Below are experts of layer 3 (counted from 0) of a mixture-of-experts language model. Rows are named router (the router's row for the expert) and show model dimensions 0-255. Each number is 128 + 32 x the weight over its row's rms, rounded and kept within 0 to 255. Numbers have three digits each.
After each expert's rows: "comes before" lists some tokens at least twice as common just after its tokens as in all text. This comes from a sample of Wikipedia text that the model never trained on. Tokens count by the router's weight.

# expert 63
router:136076096124120166118099078097106105131130181105121100153185117141138124107107086112147103054145115099125124156171141132093108117100120166125136094138103135184171103154130129082153157121085176128177196116067122111118103148112090075071159079163138140174135121121103179072184116111176160089152102171113133095161165137125093094110129141174066069155143143156149199098150160133121081167162112129134113135109139130202107135166106089182101100116106157143092180138180132125189137201131186091111166103147108095066127117102138201135116106161092104144132071122163110129146159103098194115187135174181118075127138119129107178124179173100159158166130156121118144077139185182136136090123169123158135105156111165113162109186084124136182134116102197084106142181138093115114113118118086
comes before: "0", "1", "2", "3", "4", "5"

# expert 55
router:132067150104128137165086102088168171058144110134083100119137172143190155129139159200138079129119103112113124148078166101155181183099182130129087111178132148133131134120148139131167176154132126078084094108181133079174133102168139094110180119099092154122157150130051086182147143163131102123086052146114108119100111190188119038094171133133130146175126162112135090112126145139097080103135100063158112149122109180189079102143151096104192098097100148096142118038132149174122148143158155090170100162180103148102167110180156076178144099113108117116088163143085152178116111127154167175141144136084135074141148168160084140144143138117123107169123069089164116094151137140108103195128165150128131145143102129104178140129152115162124121172133144134162119151142105120186137178149144
comes before: "1", "2", "3", "4", "6", "5"

# expert 58
router:168131113121125006097101106121103146163069188167117156123101141096120150103152132120119138158169120134141076172150089134072171114097107136137108103143148056121128142148127164172096068149151170192138126103143172096124077133175171125132134103096113134118168234119161138120109153097124170080125119164144097105174148100096097161196155142179131125132154108151158149116101120143135138072154119117184101164141066218075077112132069128162089113122105184117090121080105144172134166171105112083183168136175135084151099136148144116120141084150088149141186105130136123105064118124069123133136132137144139114173162109135154099112176147101130067122184130080112152130100137110175129102143145162065118108116069147091052148161174121128107174140133070160115179162146116121115118132119124
comes before: "\n", "\n\n", " MP", " n/", " |  | ", "andidate | Votes |"

# expert 0
router:089120162074100117077129090132104134041138197158093159131136104135162172163093088155166161151116148094127109131063101095196113150155131096113091107115103094058107138124097098107113161063127137147137116150166165162174119097110144097100103097097093191120100204076104134111080090150181111125070107131140155087190149076130154088156112135118139181157177163187095127085151136184118146137145125143154138162072175094154083122141157147186077137152150118142137152103127126082090139136127135050182102113149174175118129112151122143183100100167133129171120109149159084096167100166138119147143141158155123123160134141204118118085124075109074171157117093150108154140060110119186128130093172165162139083132124182106133154132112137144090128155091125117194137101185123114153193148144130
comes before: "1", "2", "0", "3", "4", "6"

# expert 34
router:123088095111102141125128093113156179161122123091128127113076127156159098108116088114133097095126106102189133117071165161094167172137172153126113135167142075233122087138116090127115155185159138130143126114099175068162157145113186097166116116170141137122169092142100098124114114112157112081121096154139131080123188182161103128126146110123108113122103079153170100096180113103162127128114095155127077181156070180177127163182083119100053102163089142067110108119143041145148063144153152090072115139088058069120184165179127127122156123156128147099173127115161146143117102177103118091163152085160109128171140185171133067136147198105130129119175142062138136125109121129112109128125167120150111112130142132099103132080158131168142098196175122135150190146156155063117140149170147
comes before: "\n", "1", "\n\n", "2", "3", "0"

# expert 54
router:113113145123093095120098149110107147133140149135152156138198144107105080092088106196134114108110146159119067182085141141116072147153104231132101109150151086144129098130154144112091112137087168167142100108140136097166129094118084063141158046114102095108160179081154155059120130115099109097149103160091209110073180136112109144178173080145106108139168158108166129112109111134143091164144090120123178089175057108146139184150147052167150116160134200116100137072099093112102154130102171096198160166172096112083138151128102132086163157191112106104157098146158127109143168117158134163111142124143140120134097139140127075095086168145083120170086145099133158121194121089101140075146117136086101133125109129158115134094112124113127112183165072097127180125092175058089142113131117
comes before: "\n", "\n\n", " | ?", " MP", " ==", " ·"

# expert 18
router:176156127099157117120078118103117080151155105105073152095120092169169120169170065110133147162123153141139132088194121125111118190086071113085122102104122158100134170134145140123105140113139146180101129132029154171135131156091112129083079119113157106122113137133116158115142118108167155163140178136087162113152113142121115136183185158143066119111128140171131143137106130174160139137170125108082127094067067127148121153101191161174109128082086154123138197182142174078123143148175100141135155027106183094045135102116154132132111129164130132122154133115179110084103146076090194123144108105170142141092092095152104163135181110157105051105144131142109103108101169160159138084106142135165081137097092133105121093161153191098142119154212176155118143157124060146105115122063159
comes before: "0", "\n", "2", "1", "3", "5"

# expert 60
router:071132121144151133049159093199132163113108128113081090105113126128079141131143117066117123113120216096104160055170137143122128159117108083182151172126125058142129165120150142179113077155121082159101110149131124127060112168102120107120110101095085119075156191112072118145169166162149176120097147179170112181161083154130124094127090094088135101079159104109126089190138178154137155120117112120150144044081131151129127060103097132154150198188116156153169107092159178123106132103148136144123147157119100110138090163063088156104112091173091152087180118087159164168144099114081129165083177084137120119179125152115131137138142072131131105161086139119098132098131123155130166124135090169116140176090148123181076136084072147171135125151097042109116094150136132118152124132124112
comes before: "–", " | ", ")", ".", " |", ","

# expert 59
router:081134123181189156101177140095125094069132098152078152176122151166126106148153104101057165188221189141102177140161112079151108080142127102126137149121143136125144120161149196111142171127138134096141089154161171115129148114116130147201142133112137144136144102121113112165116095137158120080203081072193155063077154112156060086133067122109118141064143125150148165190146086126099161106151124116144119132142082135164164105137171164122103143159139110107082142108099175134163094126131152150131110111152076198121095152158134116057096167073233087141124196133152118153120130128140147137097145119131101135092137136083139106137064111152111127119149163119118098121068135121148153144125123133149187111123187083185115119114175177141097140110093090077111119074087098118154122098114095
comes before: " | ", ".", "–", " |", ", ", ","